config.toml
hidden_act = "squared_relu"
lr_router = 0.00127
vocab_size = 32768
max_seq_len = 1024
dataset = "wikipedia_en"
Below are experts of layer 6 (counted from 0) of a mixture-of-experts language model. Rows are named router (the router's row for the expert), up (a neuron's input weights, with its number) and show model dimensions 64-127. Each number is 128 + 24 x the weight over its row's rms, rounded and kept within 0 to 255. Numbers have three digits each.
Before each expert's rows: a language model's description of what the expert responds to; "comes after" lists some tokens at least twice as common just before its tokens as in all text. This comes from a sample of Wikipedia text that the model never trained on. Tokens count by the router's weight.

# expert 54
What it handles: Units after numbers. Words and units following a number, like million, years, minutes, percent, miles, plus digits and table separator rows.
comes after: "2", "0", "3", "1", "5", "4"
router:175107164110116160145100112146120144110075142136167125103168121135121111139150158097126161132121139128121099121139141119117152153097083150138141116101137086154139145094114097131129119162111105
up0:100112095126133117188134110110130088132115130119152150173087111143131116109089141108108169133103094139173079137137109152144146095173149124133168152137152102128106156160128135141123150151159125
up1:134156127179139120099097113124158136112146109071120122105126152130158096124130117151150056137149122152159093152085145171134165141131103160098135095138091096122145106173140090137127088138138087
up2:165112158116102132126134127126112154123122150160173139132172091099119162122134143086170159148100168157082109143088164119116133146156155134125137119101145142110139124112101095120132125140087125
up3:137140133140071158090156137105121118102105128111156148139113141174150124138151118098127139129138114141091139129185115113113131144141067135128136149107112146122144130096113124124177148176141134
up4:071117120169123100112116137147094149124106140076168117125123112092134145089118149138146146102104137132127110142116109175132107120062127133122124140104123132148125129104150139121116148152155110
up5:117130120136091118150075112145125138089093110088141111130149119147160119116094166142114115152163106126128139155164132106168152142089092151127124182128165109136182156147126113120137124115119142
up6:146124127133103089150160146114083120155107149144109164158113121090142137129135154133158115090128146122103096135192144108154144155119111147131142108126133125140133150173129127113124119149107127

# expert 34
What it handles: Abstract nouns and adjectives. Abstract nouns and adjectives in expository prose, often after the or a and before of, such as cultural, influence, ability, legacy, wealth.
comes after: " the", " and", "==", "'s", " a", " their"
router:168130144112145139144133122119138098123115126099163135131138120106134131112090127142133125121134094124153132089115158138088116123159173152143148109107160148155138114158138192151167096125128117
up0:099126103111172133171136098094156087133123119093171140160088122113142124104104126092118147122128096122163126102150106146135152084158138123112175161141170136149088157168121126148121111089157101
up1:137153144148139115130118106119151141121137097108099141119103157146149099142123131165160089124146140133173108133100133171120149097158111149094126111120123115133147131161152125122124125158107090
up2:187160152122117109140117149109103136128122148127154134112138084116091174108123147136157170149109157157085110126099153134112155132128137129107162105103132140111107105115109144120144122137110105
up3:133127105080072149112121128141105133111152108094155151149076105146134145149131083098107126145151111146090131152134094087152087138142097121159122154117094177103179135117115120128144138156154130
up4:085123093155129105084118137158103182151101131080160110105111115089138132085108107142145159109135135130120131149118156128102110086079135154117110141091148130157129141117148173106136157139134102
up5:112175143140120110149075120123092122123103127116112120065145125155144142146114164111087110117152119138100152147122100143163128117091099165139100178107116145127161137142110141100105107156132163
up6:160115137159104078146166169118088116149120157146123145125136136056148154145123139143161118117129140122113096133178179152130123147110111171097139125140118114142150143192142119117120138163110094

# expert 23
What it handles: Germanic names, digits. Digits inside numbers and pieces of German, Dutch and Nordic names in sports and results tables, such as AUT, NED, -stad, der.
comes after: "2", "3", "4", "5", "8", "7"
router:107166132125111095145144154162114149140139144134128140091144131163121139093111117074147109106108108157114123136120125163083153128106117115140131108136113151141113115151112107128140098111138143
up0:107122102116138104180134137119129070147136119098135165150107122149142144102084125099125126120124078150146122125161097135122147093173127138113166123151160110128123128184113096172124148118142111
up1:123175144153130110132122116151132109093143106086143152102119130144114089111130098149181098147143101157144119132073128174152161092130116160095129120140131090151096140140144087145136135148108106
up2:157153159139114126150111160127142137145119117161163130113161099130106155147119150102154155179084155152133125168106155140118167146131118120116147118102171158134108102129080116096133117113096135
up3:136114097126074155086161157133130111097147144117154124132095151182164118157127108136099121142137112119124139169192106093137126139109086147137118170121154179119161127125127115122191138159134124
up4:070119119160116143113110125158100156128106153091151136113133102125143159118127107121165161103137135118127106136132144129101105112083120126138124149125133138143115136094140125114137132155128086
up5:095145135136087106146113148152126138126140119105159140096143126200131149133132144158103099112138108133139145141138128115128124126109076150128106177158140126159176162166107128115118130153140148
up6:148122134156117088169171165128092144147127159141129153125151121102127126153158151153142128059148170124122074128162188147132136161111133121118125114122131130135145151186112108099131121149121109

# expert 32
What it handles: Closing punctuation and year digits. Sentence-final periods before paragraph breaks, closing quotes or brackets, final digits of years (2017, 2025), and table pipes.
comes after: "0", "1", "2", "9", "7", "8"
router:187143104126114148137107106149149103100151066147138145095125144097100125153142124123119122150153118129141148090156113160155155155110065140148164092130112120156125127124113141149188098115142141
up0:119133110109129110179139127117145088140119125106122155149094129124132139112095133088109142132100079145160119140154085153155148102154132129139202153163142107138105145174106119148130139119167099
up1:135188121149148102122128084124172134115139084090092133105111159164132121144107120164153101123146114132165112146103117122135178135160132174127119092130100097123138122175145084148142136144104101
up2:172156151143103126152126159132118123134121106166140149114125116105122165091122153133169122173114147162087140187132149135124146145132119113122131149114175144087110089134119114089133121106127153
up3:134136132107098130107160133106157119117138119114146152139102163156147118162129104123128157138141105119121146169156108139150098145142085134122140131121117147089131127111118085146167131129143104
up4:091143120165107120114117153161116177156126152071142102100125115093120143105099103131138138086118141140122133142097147142099121141079134152123116127106153137166128108116153146138141129159128090
up5:101150118120132122149107121123119136130093111082162135092159135173138140118113158128073134109166123166128166135154106130172118134091092169115113178148158150139184156163115093127108139157129156
up6:144124139165109086165171154140097139166127160159127125137133126083122139158138190121142114101120149120123097125146143154120139145116091150088117100130129131100146134184122107101127120128130118

# expert 5
What it handles: Past-tense action verbs. Past participles and past-tense verbs after was, were, to or and, such as used, worked, designed, coated, cooked.
comes after: " was", " to", ",", " were", " and", " is"
router:125117141115097117104122128125126153162119089101156096100098117129137159132177125094104113121129123171161107137089147130105119131105149099138107135142096137101153089153133115107137076146152131
up0:114133093121120097141138125127111109146118106086148141146102131129139141114084106106103120126104086144178112123131106165156141089174142122099163149173136111125119110169125135152105130127159093
up1:105174159143148112124109096132169133113117096102092105104102147140157117120149123119160105144155146138165098126059125170103162114141124138093113095147118129142156126156148082127096099144105099
up2:167128145107085135142101144100098137133104121146142124150149110089098159102126131132161123149103159147123159175104145148110142144131137118118143124112143169116120122104106139103127109112133110
up3:123136106115097138082169150143107117092140105114138148130075133165155124144135099096092134085146106115107160176171095083128113140111091117151116171134119160086147148114116109118176128172141120
up4:057112122168128139108093120154110179136117142109155088100145095112132138088127089101142151125144129119131125173097159142110127122102137138136127130125163160154123115094140132122148133147137089
up5:088163102123096129152118144146102157111123086113134122092147135145138155111126140104068102096156123158106130132155125125145113114141123129131109177154142159163166127167120132133114148138132155
up6:142141132187118071129176180145088126169107147114101112119143135086122122154148176166151105097156145113137110117176164137116136163095124135110121114175117120145136124178133132108156113146129117

# expert 63
What it handles: Month names and record fields. Month names in dates (In office January 3, on 9 July), plus infobox labels like Votes, Turnout, Phylum, Binomial, and leading digits.
comes after: "-", " (", "7", "\n", "6", ":"
router:173143150072141111130111108163106140097124058122154137131157131126152146142172122126132141116123134127176125148100130156092138110115119113146116108139097115108084135115062102161150114109137121
up0:133118105129141114147145121116108090141125116099155156147092125128126138128100130070107135133102106117166145107149100146138152105150135121133139139151149111138118123166112108148139133109160093
up1:140165126152154102116112104144161113094124097108122130117122153134156131120148115186151115104140134156179084142083120179127142133157103154113126100137115122109137129163153102157132127159108118
up2:180136156141090130172123149104113130131137085175147127108169112115107156120151129105161133149116155153104130160097154156103163155130129142116121130109146160100092100120088114105156105102107094
up3:138142133128055162099143155087122112119125102125130138125100162138150122152148093124108162132141151116107112168152096115147126126121081123158128123106098171111112120105086101095174161159145102
up4:095113123158139124077119136172111139142113149067150119094119112116137151113098102139152163108106151114100135137105174140122109116087152105130110134121136125154137111120149139108124116131152108
up5:092169109130115101153099145135110138106110090102132096105162098148145139130120163118060119109164119128145139151160118122160134135125085173132099182143121149158162157151099104127117118138125155
up6:155127111142085095134137156119095151171109149145116137112126137085150152145144176129123132122132157113118068107158151124160129121123113143148151092118130132119131115159117111091151114158133106

# expert 25
What it handles: Leading digits, name pieces. First digit of years and numbers, such as 1945, 1974, 2nd; also middle pieces of split proper names like Dacascos, Ditmars.
comes after: " ", " D", " T", "–", " The", " G"
router:121133130083159116139175141124107135106167122147128132104151113125128136109162149142093101137116094098160126127104137088117135117145139114105152099145122167106092130116075115146107114135117138
up0:114117089100123124193153142098132083148145124116133155145092136139163127115086135102114147141120068118168131117141111152132160097158135116117164141160187110132107144199115107160134152119139112
up1:123164142160149110104110070155124150099138100120110137090135150144159150159158132135137088126157132124163106159071141158134138140171112178100132106112091091137138112150140105156126111153102114
up2:160135180119116103163146157116091126121123120191150140117166109110129156098109150127160130158129151148093105139097124128110150155166136100100154147131181173104108112107112128125131127137104100
up3:138140124117081147104163146115124126106148108118122139128098129171159134151131117111124119131147110140104140193191110095137116134128087149139140150120099183092149124114102107126154114179154108
up4:099118118168151136109106122152116139157117156111140103095133116104164119096115104127112144107127123122124138160096175125110133117087134124148159119109120133155134134103131153110124137178119074
up5:101163132150103122133094135107103120130154089070128123089150104156134106109127142126092112115153081138147153163139128104147100136109096168127135176154109134115137170137104115120105123160152147
up6:130145124163118107112141167104096113133108153134118138122129110080128105129148184135139105115126163110112114115169131129148143176105110126116145102121153128152165133164128108101117125143116121

# expert 20
What it handles: Table headers and codes. Column headers, field labels and short codes in tables and infoboxes, such as Votes, Candidate, Coordinates, and country or position codes like BRA, DF.
comes after: "-", " |", "|", ":", "\n", " ("
router:138144160116090121131126119098097121104118098118139123158163139107112102131159127169142120119134110139156089129078153143091146137130125116139126093121086151120090151096079144147152137158140107
up0:097114088090141123156155127108124067152124138079149157176105115127147130132109129110121151106114106131178126115138121156147168115156167118145160144169160136124100113183117106139110137108150113
up1:137157177160159089108113093124151134112149092091106123136084139134140108109151121152164101153124124146156111113086125162135140110145085162114132122120107107154146126143137123148103098178096083
up2:167157145127104130150113171085115124152126096173137121125155097123123140124137149127161113168112167149099133167100142107080144153141131151104149104112154163090085098103099127112154110089100126
up3:137137111107090144078157154119119148122121089088128122137108155160135122164144088132120138118160143146122148175156095149130108168131092131151147142140111172084138120113104118126155131150152115
up4:084129126170101136112094131152087128147118132067154111122129125091186129081125111141142157113130153159124121150111158131088120118102130108136124108137134121143120123106136155150155135139151079
up5:108163132146077137101089150110104148118146106093133119098171103136132151123115161138076123135155130134137175113147098135132110138101094145156116158131147159155146151158098090114114117132139133
up6:158127133178114101129170162145093112141123160117117154098133147077134161162142190162145115099112128106088105109163138135110128169093118129107128101139141115115130133202137091103136132116133116

# expert 42
What it handles: Capitalized word starts. First word or opening fragment of proper names and capitalized compounds, such as New, United, San, St, Fre(emasons), Ind(us).
comes after: " the", " of", "-", " and", " The", ":"
router:166101134126083179143135130078111131165108102151153118110162124097127163102093138110085124148125159133143147109127156122138165146128137122140154091138122096111094133150102126108115134142128158
up0:133116095120115102165135138105124090147145120125140160157110115098138119116108133125137160111096072151172122106152098164190146099141136120120144150176175110136098140181128114146112140120151127
up1:154140140135139140095092073146177165136097085107109121122117176136162109128146122147159109167128145127165091169119138158123122152160124138100095106117080105107139111169156106118121130159102111
up2:145119185133116131163143139116102152132115116182141118112161094111089173101117141130151144183108147160096145162110161124115158162101130104125147120093136156095106088126100127116141129151108135
up3:130146098134093145082140131122112117105133116087155150143075132153142103148162093096102144130116124123100137175149104122187086134160086152146133175097094156094160117101123128109141139141173118
up4:108106092198134123112119145182120146153105149097127104078123133106175140096108121141148151117135126118113129173114164128102126134074145138131130139119123142142143125097148165110127135167124056
up5:116139090166113118140117155166144151118139102122118141099101114172119120118117129133073105112177101148100144163151132118176125137117098133125093175126127126122145139182128111097111122139125158
up6:142120126165093098129153170127080149163123136127091143102130132085130117142147160153149097121132151107123102123203159107158128170114135119110127102128122122127148138175116125112131138143106134

# expert 48
What it handles: Nationality and party adjectives. Nationality and political party words and cells in election tables, such as British, Liberal, Democratic, Welsh, Austrian.
comes after: " |", ",", ":", ";", ")", " by"
router:161145140116087167137124149103097136146124086127128158112118138125141160121102127132090136090108129150141071136153122146113177137106136133145121103154112171115101148136153107145134107131173147
up0:111130085118155161170147142103128083140116117110123168144084126117135155126099123110106119118101075130187124114101079150137157103144125129131147161170159111100101121185128142137127136100163102
up1:146136154158164118101114081131151134091133102098124128104115153131143113125153121140145102131148122134151089131078103148118157116136128149102146084127091085119145129161146110125110121155114098
up2:167133132131106109160137141116124143130132103158141140110164115108085174114145133129160141135122146144111155161145166139117177204125139116113137144117165164083099093156098121135140102119104140
up3:118135116114082142092184141114092117087121098100134163122095163150142139150132099121125139137139104147089122169186117101121117135120065161125131166132109161104154110117121122121153130167148107
up4:113133131162115116076110143157111135150116172097139106109129116124162141093135115125158143091111158126116135144106153148106116133087139147140119154111165140172134131086144150111124143144136101
up5:095147101134134114152091110141119141127127085106137125111163112154154143158114175102072108119150101161149168158147122115172102109121081178160096211136124151131151161170109110142152123152130131
up6:136126134171088127141153167145093141131131148142114156088130125089142144160163128139152117101129144126110109119148147128139149168104120114106128111126138121128132151174125108098129133165130149

# expert 51
What it handles: Inner digits of numbers. Middle digits and separators inside numbers: elevations, coordinates and degree signs, decimals in tables, and the inner digits of years (19|8|6).
comes after: "0", "9", "1", "8", "6", "5"
router:125154119110056113129156161174104140157158121136145128091130153113137145162098166131135134150124139130154091151169146112148124118111096125130137085114142130184107104171093125133121118176114136
up0:117105121108104119159149133128145098153113127109141173141110123134155167110097110101124132121108076133164132115167124135124167108147126117117170153176162095162098125195102119165121154117155085
up1:126157157168140104119109062127146136113127154100104110101126158124143108143145121147169098155130128161158102120101124164132153129158121131125130094114110120139119122165140106171126108165115106
up2:139151143132097121099120147142108129133119111173145140135174110098106154111113171121177134178148118158086134162125155132123176105145116106104116108083163153092100118139101133111140120089096134
up3:136116104142083155117151166123107115104143120104140157107111141151161119164158134132109132124155100117118150178175086133128111131133071118145134164137108163081147128121105098144149140166133142
up4:096116104122133124087096143147096148151137168072159090116143128091147141112117107137135133124135122125107111130134156133110104120114113132135131132110129131143149140124143160123126126134143114
up5:099156138151108128153124105135138152129113099107139131084141114156170131140113157129082128115158121123131166159165101123160131113090084145101097198138145130126157141163122115136116128135123155
up6:146117116168124076135122160133094116154128167148132127113117128087130137158140154156144111104150136111112079129186150126123133139116132122120106097138128140146139167196129106125124132154103127

# expert 40
What it handles: Name-initial capital pieces. First capital letter or syllable of a name or title beginning after a pipe, quote or line break, such as S, Mc, We, Win, Loss.
comes after: "|", " \"", "-", " |", " (", ":"
router:139103141144112112145175135113139154130122099095188095143146145112143123109135159124087121148139126166070107115114156123107134168120128134098174111135100085107110185106092097132130133115135137
up0:127122119112112114194136142140103091157145114098141151147084119137130128122079134099123135132117081140157119128153133151131152092157143131114186160149170107119109131166113103170124150114147106
up1:154154128152166111096107094123181137120138098127149097098129162137155121147172120145135089131157136122123083151098123130118132130140123156083110100123085081120129146149156102150117133135103117
up2:146135157145096105146136144115121137139121123168138132140172104104106139125140144122150110161137157128095125166102175134082157139128135128124137105117152154097100102109100113127140094080096145
up3:127137124144089145105167141115131131082116122129145155147076131177151119143127126117111152124131097142092133169176118104140120142136064129130139138128093160087141147131126129119159122169143133
up4:082105124167123137130124127154097168148105176087150084119140128097156149092118099163158139108080129120108106171112160149104111137093133103134130140128121131146118138145152150112111160160128074
up5:104159093127075099137099117107127148126107093075137139096150114163140115106104145112083109123142106123136146148147135113167125110113109163141150189126140121141146142135123107107111129154107140
up6:173134140176117100144152148139119120162117159129124139111135134095124122163156182141139137106127153108144098122149182132140135165117114123119135113134134111138137134182127104104123139144124112

# expert 15
What it handles: Year final digits. Last digit of years and dates in tables, lists and ranges (198|0|, 196|9|), plus following dashes, closing parentheses and "–present".
comes after: "1", "2", "0", "9", "8", "7"
router:117156151126129148124087128179103129046126109155169138103115089123105182140169116139132112134151122116157122116154095139106119118103083098149141156131083152128115141149125127147141066107119139
up0:119134090116142144178121116089123077140111148089154144145079099126143153144094129113078129105117091122175106118159105148132126097148159122151148155156137119134122130196145143150141141113159126
up1:125152181137146093109101091119144143101134087103088137104110174151131129145134126149152089119157127163153118135089117150121149129136100157127124118140119116139155102154150099143115110132087117
up2:141156156129091107148140157137080130124134118168155143121173118099092162112109120115161141177116128140099125179128164107111167123150131133102141126117138163122099136119107162115146113116108125
up3:118160121119085150081160162095090119088113121114147134142088140128145129164133099138118129114157129112095174146165105096139120128108072137137141145123112171123180127111112100099151130152116126
up4:061132094160132103112103134139093154164119183088139097107135085113152149110107098101113132109123176131132135142122163146086129124098144129134129132115120126143095131111147152116158148147126092
up5:106176116148099130169123123153116130135103097106138130108125109159161159148104158123068125108159131137141133167147093127158115122121099164105108166151118148117146171168113123132117119131167138
up6:132118125147136090137140152139099111170130158145116140141133135091103155164135166139115130094112161115137097111170146116141147153105125140118128106161114132148127134156124084107126142151126123

# expert 36
What it handles: Digits inside numbers. Individual digits inside years, vote counts and statistics, mostly in tables, such as 19'4'7, 25,1'9'2, 15,'7'91.
comes after: "9", "0", "1", "8", "7", "6"
router:156180132142116143132163115111115134121091105138142130084138119104129111148124114131142111155146156146121146119134159121128162132131138093122114108106126186134182122093051122136154107105172148
up0:125115098096138134170145138084116090120147112093150153160089112115136114125087154105125115130125091135174121101153114157119166102159137118135160138172161113126106134199103111163128139090151090
up1:128168119116128101090138074102165171114136128124106120104128158132118097163123113150173099154166109150162098139118119153128180107151105152141156086132104117154140126183132118149103127129103093
up2:166133174138101127142137160147140135126126090170139124107131128100089136098144167089144134149148130144099143139108132127120153144140156108109126130092162141097113130120081112101171129125100119
up3:143146112154072138101170168116125133089151105119127162101070146160129115150147105121105126129155096119123157157176106121129122131119079114151131160130099162109133133147104122114154152169145119
up4:108122106177129125083091136148117144159096136070147102115126128109167155122130088117148167092126152107101118145110149147103135119083139123157125143108119137131137125113143162103109155156129093
up5:108165123138109107143091134147108135148128107103136116092126123153145136119126162120090114110147084160137148130168108143164128116105078173121112191165086141153146165133121124119105135126133149
up6:156124117166120098139179157091124122148137168132112127149120126066144126136123175155135132086140160122131089131176145115124151173132145129136131102144110129153147156202130111103123145133137125

# expert 45
What it handles: Article openings and determiners. First letter of an article's opening subject name after its title and short description (Johannes, Sydenham), plus sentence-initial The, An, Another.
comes after: " |", ".", "-", ";", " as", "\n\n"
router:098087089168094114148120139126169108136164117075145125124161142110145093140124124152112121109158136126105103153140106084113142125120127124104137105153146119103092118088127091134101114100151109
up0:101120113111154130161125107092130077133133101084126177169096108141135111127114110109099135125095083138162113119118093154147152103148139156139158178154181132130105137172119112158126130105163125
up1:122181122150145081138116083120119141082156103103093124120116167140129105139120117162156095159160133128165104153087104163148148136155119149087128103137108089127151118131141100143124100151133098
up2:185134143112106097131130159132119146149135115175151123146144106099056172101122140122171134123131175151099140150123148134086153135117115113124116120125172180094094126101103119115140106130139132
up3:139138124141090135101173137104116123109136105117144160133081143153134104159139124116123135129152123130106116167164122087118121154148081154134137143114103160102143120112114111108153134163148120
up4:090109096179139121087113114176104141145111165080136122092116113135161122093110081142156144101109138114121103140109163125104131133076119125135120142115148128148112098120148172108129137149125089
up5:081153117116111133153097118135098131113124104092131098087124106147145129116116137118117108130180109153141177153140113120135126155121073192145114181135145152165162141132106100109113123145120123
up6:141118111164102100146141165120088119117146142149123125087136136067127151157127149140142121111151151113108103108174163113147142179119138159104136103138132102134159146150124098104131144172140090

# expert 52
What it handles: Year digits and places. Final digits of years in dates and founding fields (198-2, 192-6) plus country and state names like Syria, Illinois, Ireland.
comes after: "1", "0", "2", "9", " in", "8"
router:103159150100119111141088133113113136100156122154141124090118061100129161130176101108133110114133129124146140074126118133084146109079123103162168114130104150135095110117091114169149100107132152
up0:128118084122133136195139128093137081132117117116148146151090125128131146133094129110114124134109052113163109121150119147122121100155131117146156150173144100132102129202116121148149115120172122
up1:117167172174136103102114063126152136095140101089088137116124142148135125124142115116148095136166171129164119150076111160126160125137085161104144112137096080121138128143122104154115133137108110
up2:169141157117080121146151126108123114144125117146145159139170084107104154143121167115158139148105159163103121133103136138107179143148137143125145117133161137096109126093106108115113124120113116
up3:128157094124084144102153153074117105090132117075140141128074151141112111156140106141135127116160106091109158148132094111121121141133101127141136151120122164113155150110119104098148130126145145
up4:057116105171139127111104122142106170182109134100138115087127089109148147113102107113118136104131136121113145150108154138094120121061147126133104131108132143141116131107146141114133150163121088
up5:091164163141109131154092116131110124111099103095158086120156114174153148152120194115098123101140100160143149137144117128174132118118095145116099188144134145167156161151120099104123111125128134
up6:107124138154107078144159160118095112160135137169137153124137133074115140153132149138149120097121158127113128138161149096128144186095150145115122124113136136136114144173125102114111136141112138

# expert 50
What it handles: Time-period nouns. Time words and the article before them in time phrases, such as summer, decade, week, the end of the third quarter, during a long.
comes after: " the", " in", " a", " during", " In", " his"
router:154145082083148120141087138102112126117124130156161132136143138108137117126155148139082124147172120098145093095148118162119125132147123117132123137123158106164123170122103124159133101137110136
up0:098112108087122133182134126102116118134163151115174162178060133125138138136082148085133137129130073130179134101176122126138128114158150142092145143165136084143111142156126127127123123124140115
up1:136162141159136116104087077116142138106154108115111139121106138142154111107173125143139069135124150131175083125070121150128156135158098160128131095121072093142134123160145102165098108141115115
up2:166117145147116139180123137117108120136126088146141146113147104112093148123137131124194110171137133137117157169099143154118148147127111121114150132117140147095091102112104136113124127102138111
up3:134144108126061146074189150116128144109120088119144150100091136139139135156163094116127127133129144139110121161169123107143120165157115133141144128126097169111147101079114127109161145153148100
up4:108102102170124112085106138156107150144111156084127101120129138100165117089104137120155143112130120101112130150104155125110118116104148144129123138096155138156111142083142152116113143156120080
up5:086135094111113111127115125149130140125138078081133109108135129153134105115126166115093099117172128146110155171135114132170132150102046149129115172124141134132188163171117099116124152087096165
up6:141106125162106051163169178134102122141124130154128130124174159094125127130155166125143108125130133101112117143190150133158141174128140142119138124110132131153136132158126152112133105155151094

# expert 29
What it handles: Narrative clause continuations. Verbs, function words and sentence openers in news-style event narration, such as announced, ordered, that, The, Following, Despite.
comes after: ".", ",", " to", ".\n\n", " that", " released"
router:134134153168107111148111140177147124143128139167106128122160112155137128106190160127147114130102161102160117134157145145106145126124158132098122124106109118151119106086127091105126149131134169
up0:103127085131123104159142143117113086151142111117124155170093129103170135125101169118125105112106062118175119120140097136145141082161145137120136148170172105119114166155125118131124156105126121
up1:133173100158119109132109102108142126123128124112093139131125138146120112142135149147158091155129161125171095141093119143137153121165122143080123077114121095126138129144146094139117128127105095
up2:144133169131102116128119123114103124148092116145142122137164094097109130095098141137187102184141160133102131179134119132129163138133124096109146148075131168098105104128105125097132112080114118
up3:137135131115077143100168159129123139103117115119129153122088127149172132155131102120117134141117119134094130158192119074149106157125097157140130162133099185097149115104114103117180158171145125
up4:101141139165144131119137157190102148133123164066150091096132105130162132105084090100153144103110139128120121138109143156111121120080149119119109150090165125169142136097139149123116145184145111
up5:109150096122137111133110104102113171127124085104118099109112114161122124131114110099067123104190094150140166142125110124174123109106106171125106187144128152151163155151111101109140106137133172
up6:127130108170086075136160153134099125180110140139096139121139116077142142153144174146135127086103182104116087121177140136113155155073127122106125129163133135130129142173129105102120129128122126

# expert 4
What it handles: Noun-phrase starts and modifiers. Articles and the adjective or nationality word after them opening a noun phrase, such as the, an, American, junior, -year, entire.
comes after: " a", " of", " the", " in", " an", " as"
router:147113101133079150141096168112115102137112194169114149084154126130148151106162115101092141110116100093147096154156146098118154166121141131162164105092147154117118111101112120151122156119117193
up0:082102117098146119163148117096119093137152133115154153192058144152157112121091127094138176118121079133172131115144117135157133111157146149113162151143168106125097142157125122165121137139148131
up1:145167147151144090100105098139141140118131122095101137116147138128147082141162089151171074158151158140160104149123137159125134120155106153118123106132067113135137107136144069140115118141095113
up2:169133153133084126143124158138100126112142113135146135124124092095077175138127129120181115131129157135090171176135136142124134137100111127111141134110131131101103110116102113103120128124132132
up3:145136109105094156089190145121133126079107092118135148142098156189158138148173104095116157141132103107094132167173130111158114154137059151147112158143126171108136109092128129132171130148154141
up4:093108110179125123083111135177110150148107169085134117106145139107170124082139098147142127107104139097091115174137154106104133176091130137126147120111158147144130128090141155102136145155118114
up5:114165107140112128152122134122146150118138084085141113116131132163152128135119163127062096132171095135105144160152120095175117144101100132137108164135144163131173152163107120107111138117142162
up6:145131133158104059118156160131086122144135158167142147126164129074098122145151146121135128094110140095091099128187151122138136155104147138074140109150112121143169153163127109095101136124117098

# expert 53
What it handles: Place and country names. Second parts and names of places and countries after "the" or "New", such as York, Angeles, States, Ohio, Japan.
comes after: " the", " in", " a", " New", " United", " In"
router:143167118097139137121138143109072112113139086131128137115161127104132143116109136131096125122137149120160076114147110155079145166103118108104157115133136128142112180116121119161116141129108145
up0:115107096115144142176140144087122104151150120074159148176086131118146129118077144102148156118137077122167134097167107135141132096151139139118155157158164117116098137183131129109128158128144102
up1:147156154187142112092114081130153123103151088082112123129114148125148119126155105143149092124159120113133102136083150128121141128161096149107131100131077100119152106145146106154114117142106087
up2:160137136144080144153143143120094128136131120148152133091138118098111168140124139106183117171136151142112118137116139148104166159140137116113172108118147120121106099119110114121122125098119126
up3:137121104149078126093173151140106118094121114100140140125120134152126149157146086130124134149117134136099129160156100103118128160157115117141135167157114173117164114115114152135126137164137139
up4:102065136169141110075103127154101155164100154127143114109113123112163137090142108127142145094136137126130115145134164127112100120082132157149121138112138121151124149103142154115136143174144087
up5:117167110147134119128089136115121126130133098081146108066168097144139112123132127109060117122151118132141182145175109155170129105106048135127127185144126131156175146142123110115111143128118132
up6:138128116184101065156143178132100126129145119142124133098155145081128140141143149121137105118143134105137111138178135132126137190122150112104146119146143134149150136151131151092129119139138108

# expert 46
What it handles: Determiners and cultural adjectives. Articles, possessives and adjectives of ethnicity, religion or era before a noun in history text, such as the, his, ancient, Ottoman, Jewish.
comes after: " of", " in", " a", " to", " with", " for"
router:158112097117087113127097142112118099147162155110138155124143096089155163091177128105072118131113157144089140069149140105109115132150134140143135096115148191158147087097138132150142110127132139
up0:111132108092151142180134134085130095148145132083152146178069141130158110128087147115127165101119089148149118092156113122157150096156149143112145169147159113117108144140119134131145151139172099
up1:153158136154140089099112113139161131103153109108092133116117155140127115130130105166162071138155172111146114113099114131135136106157106152092141121111129107138169128144148099124128120172118117
up2:164127144124103111162124135117094131116113114141156132133156096100102162121134118134170141162122161124105146166098119129105170156143133169114155132118162146094104099114110122126121109125104122
up3:147134134088089117088163139111107122109121119111139146130082150144140157143160100108109132133141128119091130161172123100128103159152095123112126136151099160134149114106117117139144147161128104
up4:099126116175093115096097126143104171176131150085129114107121123093153165097124121144138174138116143130116125134146137118100125145107130134138106120113157171156117113103150138115170106151122122
up5:092172099126116092153109106128122142124114078081124111067154121172158142140121162109103123119140124127139153150127089123162125143104091163112118154119156164147165148162115124101090126131111151
up6:146136127174101068153152173122079123141127149149130150091150139090128123136159171142146134092129162091128100115181164130113136151128121158098120109128123123135181134178129113115119114158110099

# expert 3
What it handles: Career milestones, table cells. Biographical verbs like appointed, elected, graduated, taught, plus separators and final digits in election tables and dated lists of office-holders.
comes after: "0", "8", "6", "7", "5", "4"
router:147107137120090145114115103129130114135092142125152136155118099145146105155151107139142123109121101131146129130175109158172182135082083113120124147122110151077076084191131100110140069126139140
up0:088117104117138121137133141095137089140136139096132159148075105107120148137093122116120122112093070135160128114163087133136149111148113138152166132167171118121091115168126102160150147116137135
up1:125163178131133108107108086096137139107124119095114125115094149186145109114139109146137084129135135142152109135120120137112195120125109172109141104133103100157123099161140095135107112150100101
up2:154162146138095151146145097135120139122102152165157116124143095117085163141096132146175152156135141143101148188116138126131139160124105115137142125105151151100104108117101120093113101144127123
up3:116140125130084161081171139111117125116116143107162138138103123168138118155143095122107143125145119113099149156179089110129117146112059150130141148112082155101138125086125098100133131158136120
up4:090113113183129137077129100172114162162114144090156102114114097098170126128096115124156160114126151112098111148107135149109145123078134129130136111109128146138131150121148173122111130140134099
up5:092185117142120122157116124131112158132120124088137135100151098179151120132125168147063123124164105141131148152181121112156113113124090144132120190136146130114143140156108117104133121126143166
up6:146138133150117077144141133125102127183115153135117170135130145107124140154120150149153138115120169121116113117174141118136158159096118143093155109168112103122140114182126111101137111151134116